python train.py --n_layer=14 --d_expert=32 --activation="swiglu" --moe_layers=[0, 1, 2, 3, 4, 5, 6, 7, 8, 9, 10, 11, 12, 13] --router_score="softmax" --normalize_top_k=true --lr_router=0.00178 --lr=0.0107
Below are experts of layer 9 (counted from 0) of a mixture-of-experts language model. Rows are named router (the router's row for the expert), gate (a neuron's input weights, with its number), up (a neuron's input weights, with its number) and show model dimensions 0-159. Each number is 128 + 24 x the weight over its row's rms, rounded and kept within 0 to 255. Numbers have three digits each.
After each expert's rows: a language model's description of what the expert responds to; "mostly gets" lists some tokens that are sent to it at least half of the time. This comes from a sample of Wikipedia text that the model never trained on.

# expert 34
router:104076130149153119126143134189154136114135108115159114122152110120097152115142111125101082069120114144169134094165145111119151138098146167121137141158137109155143121118112130116136125078165097142141160110103099105119124137127133155133113131071149130097097150122151086193136095074143143134139106106119110155170142107137085108101079132115149141135148138130155109142152122105163124083114103133155133138088140141135128112128175131148117133093116139122143096103164179137149144109115150
gate0:196127152127111094118129136119170131133137140151165116086128107130130150089117095151149149136122112159094138128164129138116117145141148140088115146145151079196089120132130094132115123108093160139102096138118136123109121137111132102153131157115082195100112104119115103156120109101123142104134127127124086163115119160180111110117148109129100139132147118132135129191151118094140082125138159116142119132129151128131091128150105131136140137130141112121194148138102080182155155099133108
up0:109115111082109129084166133155109130162110095150114141151140108162094113073141138119134133152144145090162130130075119148158104105162104151130164100149096100125157131126137139149138112120154103111118124141157122107157167097136150136113106156140155102128139168169145116127144156113153128119158126148108124123138115104119142139115160078141103085179135133143133130106106114112145129195164076158144118144119125078153120116137122130115097151143084119162094121100175153162092117145137112
It responds to: Short consonant-heavy pieces inside English and European surnames and place names, such as Lyne, Hinckley, Dąbkowski, plus win-loss score numbers after W or L.
mostly gets: "irl", "unn", "augh", "inn", "ör", "″"

# expert 29
router:132179107120132152160154096118101167127090136083150134145152124116152138113162130127126118123091114094097146120173184122120129153101111121148138159148127115131127115089098156127106104073125138088119108102140110133146162162143096153121084135107142115144144119121085142148138136157137112138117126092093139150111154124095082118098165121154132165108129125118165101147158118120100140101190143125120147088099146162130130173125136154103094101166143160082144090158140147146130127141137104
gate1:161156111138124131093138136160140133131137095161100174179162111110105098105152144119139105133148131161175133117104172154141172114126130109121101092099169142142078143094135176152137138157138164132142156149100143141155144169133120126125100097114129133135137134132154127128118139080134103125113141166128148105152131096146135128087110144075105092144114122121134116084092107118124097128137110098090082168099134161092130141118131112147120162150167129140141072098077126122118117139108143
up1:120092142126111143076149131174096165123117111152152112149120145128142146114096076141109125104133171142119148148126117102160122131162122152178123096105150151154105136126128136152120128139151191111105147128151124150091092146130101116108153131162082172165179084162093144104133142136115140117135134115103139125105106138090154106126130073200120105160121137114118102113129127155104123116117120147111140140094117129088108142142155104104138152144138139115129128143125176134119068127093098
It responds to: Nouns for teams, clubs, leagues and institutions in athlete career text, such as team, squad, loan, NFL, Saints, Army.
mostly gets: " club", " squad", " team", " loan", " Army", " Giants"

# expert 42
router:141132158132120155116094133098090128156160080177122140114092098128093160110111149142173142143129112106106141154133171165111135090128137131154100114106155149119093131137118107112172107140116155126139104163116158164112125097121112099128115086122073112142101155161143143114181180150099115123123170162143120161112132118141156138130129131125096078117123116084115086108154105131134144189094084103124148106136110140111104144121099161121168137129123127130118115133114108134116168116140092
gate1:160129102137114101135095130093122126119088157083106152138118124133130155173141096074157118122084096091169141100141136161144092119164175137130091137125140120101126117114168140091146168149108139167141136109095167107154121154112152167164088174107133113117115135112131123147136136116119133092186091146156100140128148115138113168122127125130149135182119090085113160141140098142134121098185113134138093112120120122104158120153127122130079156109117133158158117120120146135112127110123120
up1:146100132124180161135125121162141053131094111117136143097129124152109061136100126112103154096125116089133131156151131139145114104123161157102103087110120121120136141152080194111113105129160144123173120139107154124108144147111151136159175137144139154100129140132192140131144081085115148116153156124117115143101123146155110102105141157128144135114108107149153130149082131112151110139113130095110111114159135156124133098150134081101108139115084141146160149118129124090118110154149155
It responds to: Relational words like using, containing, including, with, of, by, plus table pipes and = title markers opening Wikipedia article headers.
mostly gets: " containing", " using", " include", " includes"

# expert 18
router:112125153115138126124142144158141113102127138152117122138143145141171155135104090127133073119107098157103138134091096121159144140125151125140158087135109100087130142147103084143173119092150102176143129127094147193166115160166145127159133137110153133159137186140150107141122122118109087109136121135121148144150128102087099145112152109126140110107144123087172154108126158101090126143111141097099117180111110120137125107114105144130107147127098127127163113091164177118103163118098170
gate1:105100114116117141131162095144099139125135109085085113121119128125116122117139137113124080122145088124157132086155077142108129122118126125160110111129120151131172173143140072134149160110133104112131110073155109162141164136109134160145155109148119171132121142154120155151138123157136141072124154091148153174127150195094123109171108135113115147151124177124123141102108100117161109124114137182106135151148129111140140103124127130077114114118110131141092143122133091093176143127123169
up1:134145102125097113115134155111143141140102170164110136142115060128125121136105119135155147126123141137162159157125177103129081089151113105104134144160154159110082152116109110092092110078142149130112126140140145140110107126183120139170108100095146083141126120121156083059117134121129143132138139163125119106123110115094112155088159132129088119161143145116147125135132117114122157123138160096089122139175167140112132155137125142139150148122123083135175095152089168122142130162132129
It responds to: The w pieces of www in website URLs, periods, line breaks, digits within numbers, ISBN prefixes, underscores and repeated x tokens.
mostly gets: "w", " www", "left"

# expert 8
router:112077111133112092073136150105160155126144146095106113122081108165138111142094113095132072121136119124138108127154117167095114152115147136130119107150116147133106173120127146151155123162107136142096115132139166093130141077096126148155151144125130111135130112159134113158144140161185160130147147098113138091081117122133167147181101128096133089163137133147132107155098122151145107103129141114160098144122179100145162099097155098135119102113136127119141120136104102132161159105133173
gate0:108114142070107105156114133113134115142134109103124102087107132090126110098095123140117189113139104181131106146088129137136136095122110145115143159138141129119142091157142118130094114152125129141164148096149113111119134086151093131134118116161086132127148109127105131133151145158149111123079153142112080136153120120161146138155127124139149151166145153131110103148135128126155128140178132146123200125102104103130161124146096189149141092102161101077141152135148154133135130075084107
up0:107159101151105123163123112142154130128157101126160119122133114083109133156179149159146129160114133073098066128145101127141117110146096155149113156110076125148156145137130150093106116158160104085120107137100122121157144121149156157085105119110060143125163114141158123127175093129132137112165113124162115168136159131150130128143130169119130170143141119136113091135121167153125121141144122130148144099143102112141108135106114132148114095094172116090143109185095146117095138110129143
It responds to: Subject pronouns and relative who starting clauses, mostly in biographies and narratives, such as he, she, they, who.
mostly gets: " he", " she", " they", " who", " we", " They"

# expert 0
router:099094147132123124105155131128155091107142117131167108101146175130107125134089143171105158095112069143127130168098156144150102157134173131146131115190131110101086112128132141132156117139151139124132119101118140176138130128173089117154150160107172114115165114123141134085098160125102112130121120145114131103126133101111102140109117135091140098104169083126154146083147167110091112089097108118093137165127143149116121163147131157122126113130129186130092118127120104093144128137147146
gate0:136101132130129153158127141122127108108149139145162171151148145102079137112140099104160102152122120141142123142169122136095178113115113133131119136095102119151125119152152167098162109132144101067145161136084161146110108179175124161121121138107100167160145169122150156125108107136126143110083099101119134132130074125166145118144135118102125116084130122151091118167117099121133087159113160133114137170144148094142132098116135134147102136152118161117132122078113103141089096113098088
up0:161135113135125086118127111109106137140113121126117141102133126100185124138118124058092140178136120106162154165091088119100135121118139170138154164135117140112123124113127149178138120101166140114157102156114137126139105155120106121132090123160122142105105115114145074165106168105125165131151173076102117155113110115157150160159134150179119137107080139157101100147146102125101141111118083100150124153140130143133119088124122131118139153094111101099146157151125156102171119113123149
It responds to: Word pieces inside longer words, often after prefixes like re- or inter- (rein-t-roduced, inter-t-wines), plus adverbs like widely, commonly, originally.
mostly gets: " rest", " widely", " commonly", " self", "orp", "ult"

# expert 1
router:119140114103169094132158159186130134146115119124134122120141132153123151123141124128076145107128138143176151150150101068172130125066140153128141142140111105142126141111114104099131120128129106136131103100108074140111121163115138148152127120129164155093096138126131104193120078106159136162131091104071097122137145140139130127155167116155132157103102143161137134157150104112149147122127108105149127136137113157106109135155111142137083165132107157105112095084151157141128102084081125
gate0:144090122114153127106142099170155133119131129096132154124165153084121129169116120129084115096132114106145105125142122151142134077116159135109110110075126130110144154165098144157131102093143159161136135155130105109129120163118142113114116148092121157163171148147106088140131127190140094146153118095127098127118109095112129144125087133136179156108141086097123112106132116111113147099149136101127128149156149159150119107127159161133137192156100137163100119106095101113187137098117122
up0:128105108104140116126164150118147106135119172107108161160125125118107117145103120178109141108126138086120144165150110126134141111137121159144138122093108129142084103118129147105137084159151133179123103164156088103145082167116122116153129144106127067147182130128156172145129121099111128132127124163118162078116117121161117136145109141102098139129126154122137129160101119123138138087134146133154093092153153150101105136117144118089148167099166116172146089135112121089071089103126108
It responds to: Letters inside minor-planet designation codes and word pieces of foreign names in tables and lists, e.g. 2006 K, 2005 T, Yam.
mostly gets: " Clay", " Yam", " x", "osh", " Space", " GT"

# expert 63
router:098110105098094133127121090154158133096155117115151093135143112128114104152117144144106074133123103118118111180178169154151139131161163085170149112127122132109146134120140130155128122137158129147170109128144150101163144143080081129099128165101125113116116112083106108149125152089119129140189129123085158099098133098152133099143131148104158131122178105107113099117126120093087097114112103110148156149120135124145105139156160118121128147119116150102166139107158145102131152142129186
gate1:131127149137133129160144123129132129152111104137129068169197087100150168106147113121099123118104114120115136175092095121182103115145140124100126130138149145119115094097113060117109144116157174122111101164110170133144166122153116108143106114155180119099147125139117120104113137181166109066125122120126141154117149142129106117140142087146149142139130103117108109091097114124113123133101150183104122128096130149103137116141113132095139142162118154116164127122171122152140146150140161
up1:109150126122141126097139083121144114139133093136119167117087184119123111177103113128133109116171129127122142118156109152127153090106102135145080139116078106101162114128125145085131146126125104174074116098162085136145125150122122105142173148144114103105081150136146155137097102082130126110108084104131115145128130128146140119150140134082163148075118127150172182134150129111156104116188121133147140118150110127123124143163102123172123116144139119177135122111122116167130114160116123
It responds to: Plural -s endings on nouns and inner word pieces, like lands, things, ceramics, plus pronouns they, them, all, you.
mostly gets: " lands", " things", " hands", " me", "ects", " acts"

# expert 54
router:160157121127107142101109139120126083189148112116127137090108138075073154115100123167121094095134084073115169147175153128118096085104145118125118091160099101114143174131145115119129151108109150129128116140151138171155117125146096121146113094125089126144107132124145111130135156127139111117166104096105130121136150134128158107162157151130156118079141108099171094101172129118135159136110102106123141158118151151114148148148143148123164145100168154096154141153125114128130145121115161
gate1:179116120129094094085158103145149116130104151162109151114097171131115104126124118140100135130126122121133103105143072142129107118126144111127140111104115132151118140166158121129108099124131118172085131159131166118127091126107131133134108156107150137124127097100125171110088113174106113126158101124167113132136132125097132099131115103122136144073139147134193136163085108111156119131153126150150131177175096121113178132144129100179162154131119158147165127149096123137194137112112107
up1:170110092143112113089153084100142114100114131162120144143081119159130113136120169139100115113125119136166123135127106122153109170144153103097172125118126109086126128155134131131122107116142104137088129146100170095097067129081136118136128122117133132128110094112137178089145135139145131136150106116149114146126130115121172126138122076124133121066155158135209114139121123160122116127155090137132139184140138114132176114146128105148127161150108161139173140111111114150156158097133114
It responds to: Pieces and words in species or science descriptions, such as gastropod, species, genus, cells, typically, and plural -s endings.
mostly gets: " species", " cells", " genus", "Species", " lies", " constructed"

# expert 44
router:094078081119086105100096108088128142138136089087130133109085131145092123147165102103170160132133122127140132111164151146108135116134100101114118138100115147159099146115098140121106092108130161125149162156144163108107143087127142135142119117156101167135160108142093115108123162144131133112150152106148118132089113156146159150128144146116087093123106152123099094152111099153137114115149160163138115098174156135160166149102149093151152095144158086131123127150116116136171175136136110
gate1:103157130138163088115091114105092091136123087139141096113131165171153168152140170133123146169099077120108136101143126088130136110129139121070155120138168111094152126143063132119096149154127148090140139133119138161116135100113157105148121162116130137127094152120167111131145133132105137146119129085114121146121123144127114142137124134115155090108079145149156097112142102167159127169146126147141122143170131155137106097116114088160158111169124141136093181145115105125104121145088135
up1:120133154127126103124138106130063158148147094136110084149160109142112146185135160067153112152113074106145118094154147101126126132082183137101150126152131123108140124169096139116120090118123121117133148116096153098156115122133143098136136158153133142135096163100128138124138156126118137126145124095102125126134178174106105106151125137111129158104115158108165064092124157194112134127115117155093121133134115128153077118139120120147138168112119163136089160124104136142122135135133139
It responds to: Articles and possessive determiners before nouns, like the, his, their, its, her, often after prepositions such as following, of.
mostly gets: " his", " their", " its", " our", "His", " Their"

# expert 37
router:057151167100138160111185168150136160120109169194139121146137167113159117121146103100135132118144132065101136137147069140146167139126155160150148112104120155114140107144117115095148130113125091137101121101128116122153087169132095152125160169112169106142147136128089155106139102115107100151132130099139165128117127112127110086105133080139143157148169110125165131153139166125129158146148138115114125106103126137121118145131143117133147133094092126102137158156143106114114126095135135
gate0:142118145157156166127099078117123107119108117092137110138141114131099111108099149103091129128079113140133119156106128122080145125087163122097151154148087168107121135148146098168131136140135140157112139160113153143140140164102106114135117081104127130145129193092138142155103108187142119169136115114184089163103109127131103170102140139132158120132091163110132144140126136108126102108104118151118117165121154137160118143115095120109124084075140127168141143110147098148116114100088134
up0:140146168121115062134170141118096085099090139130116147083110127163206123148132118132166172123173142141121101109176128145162153136110110134147163140138144106122135109152145159098116115122148148118110191140146099150112110122134116127089118136134174106155118119113145130104137155136101122131145117121101142137113103090139114126127146118108089165146139085119185155097157116127106126129138115130098104162133082086125133117099088094147108141131104132145135142112134131160112082148127110
It responds to: Personal pronouns, reflexives, kinship and rank nouns, and pieces of character or person names in narratives, e.g. himself, king, Eva.
mostly gets: " herself", " himself", " him", " commander", " king", " mother"

# expert 45
router:169173104132116144128100100106090144168130158099137102139111169115123099126143104118133131112112078098102137078113148137114130134110152133146170183153116097114125157115117155147099092134111098134134108098146143146147123134108112105105148113131135105148127151128113122136162120125106117117101136152129178115096117149139113170149150157152097170113174081104098130091150140140115133076123136146154142071159106165138148115087131152124116100125148145126134081158179124147170116152113105
gate1:170147162156100129100118162125101138065146158118114143136119151105110110145143120137122175105147091145109126133112146110096088145133136123103124146166125138153141121123127125134154127122163131114152127129140175114164129136112123131142131150127123114073150159147107164154163148154131153103097156115153101136128140140130093167129095123123088107158095137159096134160120138162149123174113160126129114098109144077163113151069110143097131137111128088157111173111111139066117095159101091
up1:091126162125166143177123106097116117149149114103114146099099128141106147151161104142151141134146146164135135086098138139147107122100106152104150129098129131156163092115094136098112130116184139139078084144108156111142131128179162134128144114126097102132141110112113150143059115162160131146137074129137100115130109152091120160109147099128141165133105143125098140149112135137145127116144156124128090167128110126189151137139084138138083135096145118116141143131125128099086153184145142
It responds to: Common nouns for institutions, trades and domains after of or the, like hospital, school, law, film festival, newspaper.
mostly gets: " hospital", " schools", " industry", " school", " restaurant", " law"